config.yaml
num_hidden_layers: 8
hidden_size: 640
n_experts: 16
experts_per_token: 3
d_expert: 416
d_shared_expert: 0
hidden_act: "swiglu"
moe_layers: [2, 3, 4, 5, 6, 7]
router_score: "softmax"
normalize_top_k: false
routed_scale: 1.0
balance_loss: 0.00598
balance_bias: false
init_std_router: 0.00653
lr_router: 0.000528
num_attention_heads: 8
num_key_value_heads: 8
head_dim: 64
vocab_size: 16384
norm: "rmsnorm"
norm_place: "pre"
norm_eps: 1e-05
positions: "rope"
rope_theta: 10000.0
rope_fraction: 1.0
qk_norm: false
attn_scale: 0.125
tie_word_embeddings: false
parallel_block: false
init: "uniform"
init_std_qkv: 0.0167
init_std_o: 0.00417
init_std_up: 0.0167
init_std_down: 0.00417
optimizer: "soap_variant"
learning_rate: 0.00216
beta1: 0.95
beta2: 0.99
weight_decay: 0.14
lr_head: 0.00366
max_grad_norm: 2.0
warmup_steps: 200
schedule: "cos"
final_lr_fraction: 0.1
batch_tokens: [65536, 131072, 262144]
max_seq_len: 1024
doc_mask: true
train_tokens: 552600000
max_steps: 4073
dataset: "wikipedia_en"
Below are experts of layer 4 (counted from 0) of a mixture-of-experts language model. Rows are named router (the router's row for the expert), gate (a neuron's input weights, with its number), up (a neuron's input weights, with its number) and show model dimensions 560-639. Each number is 500 + 25 x the weight over its row's rms, rounded and kept within 0 to 999. Numbers have three digits each.
Before each expert's rows: "comes after" lists some tokens at least twice as common just before its tokens as in all text; "gets" lists some tokens that make up at least twice as much of what it gets as of all text. This comes from a sample of Wikipedia text that the model never trained on. Tokens count by the router's weight.

# expert 4
comes after: " |", ".", "\n\n", "==", "===", ")"
gets: "\n\n", "\n", ".", "==", "===", " =="
router:474520492473520469481499487513495529518543489513481494502507516501530501501479478483540475503507491498544527480526445484524526509480473480458509478519505510464539467487502518494569474517520482508470522510515564514481510491522505512499515470
gate0:495516494449478486500517488507579504469523517504491512500489460565516526506501464516496481498467496483527497481460501516532479488510512499489528526510534512482515508543507498544535542540488444484497481490523503525483526506545504506507529514
up0:484481509485478513506437484540522516469479537551508492517513523511500506491489506499484489494487476514510504517487503502501488533503507527535475498509529538514500462488523512503519486480474464488506514541530495498455453496501502477501465532
gate1:495493566495463489492500453536537522520491482459530513524482474524509480487526469522498537506495487506473490553487470494499528516434454504476478469545485486526479518490427539473504526487505445513534522475522473515513502518506541477465433531
up1:479455465510479532513500465433484531524497502502491503522510509516535491522568492505465463538467491514512493555492508471458511510473450499465484547500540491505482425521500467477463457513466471525456486417490526503478512494486540521542537498
gate2:500472483491465506504518520428436522505552463498491490448526547468488509477491522532485502526474500520471457482516494518514490496514516510497490507527474467551471471475496468497479472471513483497489445508514485554496498504498527483469563490
up2:511502503493499467500528552510548475455532512473523499455540467553494490482474505450477533471511538545545504513524496483456501480498503484494463507502520509510465507503501472500474502506474500492519489505479511473502490481477488490493475517
gate3:467523473490521517486500488544507499528485495465525489503509517458499505490496457487509455547530514506526492486564514496439519508525504520524492560548490523532489513490519471501533476511491514528522532561477499464540514523501531495484500491
up3:507491466516507459469491486476451487505471520567502507482494475467500470558472459526505525470507546470479509504576509500497515477541522476494535493537538507458519501446493470506490495491478482506527494488516489491519494497481529521474484504
gate4:507559513533476487513498462513544507487514505516531459544497494439501512498497519551534511531513500508548467554497497496488467519461465518518541514529501474551530492506510501492517515482479507499514512428503521497513505485514495489529503531
up4:524489486489489495479469496531508492505502511461480422513487502559533484501504463480481551521492515513482512433490512463449509482501490495503522536535470485465467457486498482526519558482537528516456512512544480492476542489481502485517550513
gate5:484529495486471459486522507521514502477484499496529449463507502457500493518479461432503482476500483521520509439500473523498523493505500514481504528521530498543494523532516488508518520485563514511457510531461519519495544491479446493497529470
up5:539525487489509504504488510494488523473485484494499489519477481474457517459500510556485477545503496508523422524493500540480504501468523494511509487503431503508491479490573508526474528515504500480519518502549530501503543496467493539509505505
gate6:490504479486533450523509493472525502489509526474521498487494490486475495508450508522470509541495507499501474496515486534474509498564487512506512494489476524459504494470518466511518479499473493496529488475499499500461478477502530484489494508
up6:486534482547502527527495504455479509507494514494487545470504501531491537477510480469467459515509449512489487494559483539523566497483511489534520513510492498526505501520515492497530538501494530487501506524500529501513467463548500520537560489
gate7:467485485503508463524509487460557540483491507453470491518458508473509555510524507481518528516517467533494424538551470500520480472503512517511457516496469487458475475518484514562507513535480529497471516517523503474507486471509481487538554501
up7:481447510506581515485433494494503473462494486475516534473485459550544472497525480487489536509479460507487497490502495494487516504508493554492491483477518503506496453508481486504514558470534559481489495470541501475455451495523523491471498485

# expert 12
comes after: "0", " | ", "3", "1", "2", "4"
gets: " | ", ",", ".", " |", "0", "; "
router:480534468476523484497495494519492459445493560505511451468509489504541490481475513517529499510527501483438489511481525479489492530528509500464430527527464480472509527534513507497515486512544524473481520496497544482499470476494513512481470471
gate0:528524456512502451523526515492504457480514524496474499528509485494519528462464494468520474516547481490515526490485489507486522503507479505553493524474479513492496511514485536500531476536501525517542535514550467502473502519506472501519528478
up0:525520499491525520504434489531495572507493567473530485494480538507474466507499507488503575484457514544503514513461474533529488487546497507484532496496489509543509486543492494445531506524531483497503490495510494516479495524502489514500504470
gate1:505462470493518504539490501507536529518510499516498493506471474543500510500505516451503457516519568480504523544473497493503545483533535522492496546494531501501543507502480470483527484483491499494530493547457510488489492500470487506502490485
up1:536473489474455517475491504477503499510520495478491520558496513499467513495525521489489523509482520505514530450514514529493467461487480453548521488499460486460474497510494498499492524519523497507488532465505481481531520476519516452476469510
gate2:475473510535505526509485516465478519497512497516471494520477486490523541445484485522504487501503501474497488513477518473466510518497489550532503477474504501474492495488504523510512482550480483514484482516513514523530563509524500524516495499
up2:485521452456502502498479498472500497502499490480490524542518462487507509496474473515482521457519524514542480517455533499498478457438481522537545490493482515513469511521506502509503463472513505508480556519561487477512490481518513500478470565
gate3:475504465473505487499496492451465523474459498531490460462480508525467503497467502524532483491535477500513472547521472466471480550535480482498516511485478495545496471505523528488515490480469470502487465519459458522476481474490479468525528480
up3:506573445452524514458480479524495511517478480491509459494475508519501480507476471552536504478509478539528492500520509499462464525522497483442478510493512539482497500496519498516540543452466504490511509521504494517504479491486512515520543496
gate4:468479501478543526516472471470452531498508488503535495554492464472463508522506530498496506504514517518524499488534485522493464490486524489498533468513493475510482507514466487505473491511508460499478484525505515542505485510524486472521477452
up4:503473551474498518485509557503490469521505492494479494531488522484491538491484505527497494531506505478500550506498476485492518496539494434485506480475507521562545473513525521495447500489499501535501494485535487525548542513447490544464455510
gate5:518553508526483535499510499422520462490473482463471496479516500509494497484504490514531526475458555476489532479476524494464577474507518513469469473496489513504539498514496516508496504522509504465541495490505522498513509476519496513460503500
up5:507481485535506479498477479517497506511496469519471511450505518495461503463508538509493563536450522526472494521461519502481523541480481501480502506491502488495500487522512461493487520539519442522552429492537517549489480467498505504466518530
gate6:529530558508495552544517505512471535508513504479477474451521496502511494472523449554513503473473488499429503575476510461506501471506497478489495543498511476507540537493496481501527513516507515515509520516531469479507475510469497490519555473
up6:542516524493523487492488465545514503470530500493519498475493493504536556531563496487532474493497516504484499493516514555510518475527521536500505535522511441513506502522520496532510482547495491489511453539514526465509532525486468499484448538
gate7:491487529487501478513514536487517483510543458474515481503481506491508530513492501533473446502528499556509524497521511518499507470532537474458531477482524495477500497495543489483505488489468492520530487513525501487446486505462488453478525513
up7:483459523481452513480526524483500510516513478479474540496483476428536498520496503501501490498503479505490477485476537519517502488516508508478500466543478519486511473488499489476481523488472468507552474491498497507479498509498512536463456508

# expert 15
comes after: "\n", "\n\n", ".", "-", "0", "3"
gets: "-", " ", ": ", " (", ",", " | "
router:497482522501488456496532514459519483473509494498493479474514516487489500504567473533488492513492512484498492510501455487543520510494518491541553506497509497462490496518490513483488481518512500518473544497506524454506503498504527533508517499
gate0:542493461487494499516488477468500476475479505531465522500480474573468489512468513467516508538478527516480485526499524499520513482484482477544490513492472494448506528501524544493485469477502502501439526503501483463506508493511517510511506523
up0:484505493496495471539544518468482494510488504530507526489486500508534453509497511504465485493476517526485478494538493513491501515494514517507496459528479526453492534514451494564489494481465559486521510499454512511466464495502490480523485522
gate1:499484514500450535491513477482509530517517515500474522509509511427492517503525492543494472469489537506506531482531495522516514446520510463505507492499490501544506485546462511536530519534523525524497471485513489503514503467503495479498497503
up1:489495474462485479476488492497542441495522469515510487532466489427478498475512500479495520553501486483482517523512500512556475507527522488497515493503493521508539418495508486509488531521490519526509448464489537501498525516520481506470512524
gate2:521513489516508513495513509533520532510509552491510539479466495487547518517541492495469520539421512480532513485511528473491494517536490514532515501481490510483497526513564460526499459464510485500482489511476537506511514477471501498458571500
up2:475535480496526485482504514508463491480492492523531507475467469502472513536520489504503571518543510510465529500510514503525512534489529520461544463475520540539479531485487491449492522493485493491489477483517474495515488509494530443469499455
gate3:482494486475542514480536486526490516485479535473524464515458509505457544517484508480491545517530493498535524559455479496483506492462510536516495483498505505490506504478551494467500520528532515489508510509517485500511528490496510515495435508
up3:514493481462510510491486460523505494501477504514503473494449493540499497525505524492504513447526500480519499504478499490498462521512479495486514477499553484486519480485502553498513485469528549482526502518530504520498498456477463518516520516
gate4:510513544492488514515512516486512531504507534480503488543507553478476523499452507509504520524486488533449522485465503479496499497503472458497506511540466474473499509509488484522510554512426497512507529496536529488477516490485491516500474538
up4:504497507497491498485477490536474511506495518480509484465459499519484522508464473460480460461532524509513486453481481504488502524518493509505529483485519508462533462484504489557534518485503491490510517457497527494535465503497422453492522462
gate5:460533517561434477545536486508498499473453525501500486524464491504447483486505481482518468502483483475528495524451485517511492495487526478542493475512489508501500494470449469463489523514538517480529486503500477467490517442529522476506478493
up5:431526501535525457505492528483493504481511533494487501478527507516494503529535478505513497467526491566518497503510539503504507505507451523506462479476493495523492540519468508450483520528489530526492527502502477528487483515499544480508534480
gate6:485509554525499517521501514501519505471526444490515525479428476525510513462488512520519499493460530516507504528481441488505513524505480488519498506491477527537471528515516513497456470462512519498516485504478487509549515522511531497518509519
up6:466499524523466514529519460525498518457505488522486489455497497516494495511516484474507474475516513475485443515454479488492515489492526484494513551481504513489515519522533485529490510504521475435522497510494509509513491508490474467483495536
gate7:473488479486492482433494515503515504509525500509512503516514502513527458512485520512508535469525459475504556482484488551498487511509504498490513538482499451529475523522500469515533529514522504486524556467527480511480534488563492518496553522
up7:496509480479520526509491486508488489464490479482481461509501509488455501535488462529488496513504498492473537516459512527492507525490459489525498507549548488495494506491499476478501465523515504505526506530532513518502515549474542516497467500

# expert 10
comes after: " | ", " ", "| ", ", ", "–", " ("
gets: "1", "2", "3", "0", "4", "5"
router:495479521461565504485507525521457505488472558512512481504515450510496488527489523493485486533466453488533517514508510455511489511494496490474504521495482460472481515515460521483539475475488508498502479487526559557490466479513514511497469489
gate0:551461507519487499475483538493478515470576486487521527487528543508497526564535466449511493537502521496528454472499469499463479429487498426510515488498498520522512469489507496482490488511543518505508453510486522517490474500501494519463488498
up0:471530503499484485503494534555482504502560492510469577491492515520495521463499446488492459467520483475503499524503477489583523497504466482508491467529496498458462565532489499492512487457532470500534514479471497484469497498488553499499501526
gate1:452489502533503505455464541488517452482481451474522463514501543536491477530545462505514476482505517504495490522513478484525501489486519456566505446478547502480493501496441490522491501498496505498518491488544488437485528473522525506460486510
up1:478495458494502524466484513536502553459490478517494477486453472470531515533488457448486499494494517478527516514477504459517528532483537499495479524491498517521445516536485490489552494509493501550488446533495493507483496471501480535490504516
gate2:528498515501487578481441477494511537495503514473515531469459477537523537481512448453473509447488466468499484530513436511471514506457458519495523493516485459505526469477520496518495480537490495533464529484540505548488502458522528531515468500
up2:478496498537483434480552464500517472528512458506501491542505480493526482476509507502459492508510530533500483498501520481497459475534529520517507511499490492519485499514518459527507477503493538503490485511522488508506453529463480503529502489
gate3:520502468535513547524468474562497504504508501507510508536510500526485467522481463525497552518479558479505470480539468465494504474516468492533489517505489490554541525522494479556483535482498482440520504520493478517477530470517542470513546493
up3:505475515508492496496477510504510503477494491482500508495524466498472469484492541535534540544528522483486496522444462476453483530513498524542485487512463446519468529494472513490509512486507508473510493503517506514539531492497491540475475508
gate4:492482527511456491476476510462512517492487489503545495454501495519488514484520486482519509525546444535518481499573463505469480479530485489440539500494504471563469497502500469480556512531495485481539473461484503502478521526474515530535483482
up4:491478495518463460525485506536478522495504503468532503484498497509564492499505454471477462493442494545496499443486519499497491559512501500542495517468489497490515528482530529518462489473525486505542494490478514492493516482511450507466520491
gate5:503455515484522500506498532491505485514496491481512530492556497516539541514486461485460514498493472507483522508513504452484472512506491504531532500497473460535476527515490554484504476519528485491517476532501474519473459482518535489498501476
up5:525539500449493511520536501544496515482482487465545479516456479483496496454485518524501477497441525511455548483497457497451525460519561487454485509509537506504488491534497449550504494525514508462489496523511481478497527509452513500509530490
gate6:493524469480498541473475484539461488498486508499500521494518513467528480493514549532506445501496533521488537463498486551499494515509549500500545513507457465493505518509479523538459484481490488536516523475467454481525523508456499478505525484
up6:504540492493471495490469493510497531524536491501517503498522482489507510455518514521459504508479461534489512527505511520486507503485465512502519502538483522526506486482487498510473477514508509481471544560499516493482453503473576514498483524
gate7:506478459488481477501503539510482539547507450488529571482474527453530489500511461456480491453502493526452530482502509467478522510498461484544473472472480477509473490433457465502500517498481491489502524511542475486502492511518521526501471494
up7:523494501508506532488544530558482466464501486514504491505478473510447494487506490472502509500533501468475501456488488469507505513445516488508495514465499547565513507477492492537537511478471468496500484568492497494520476526516459529488517435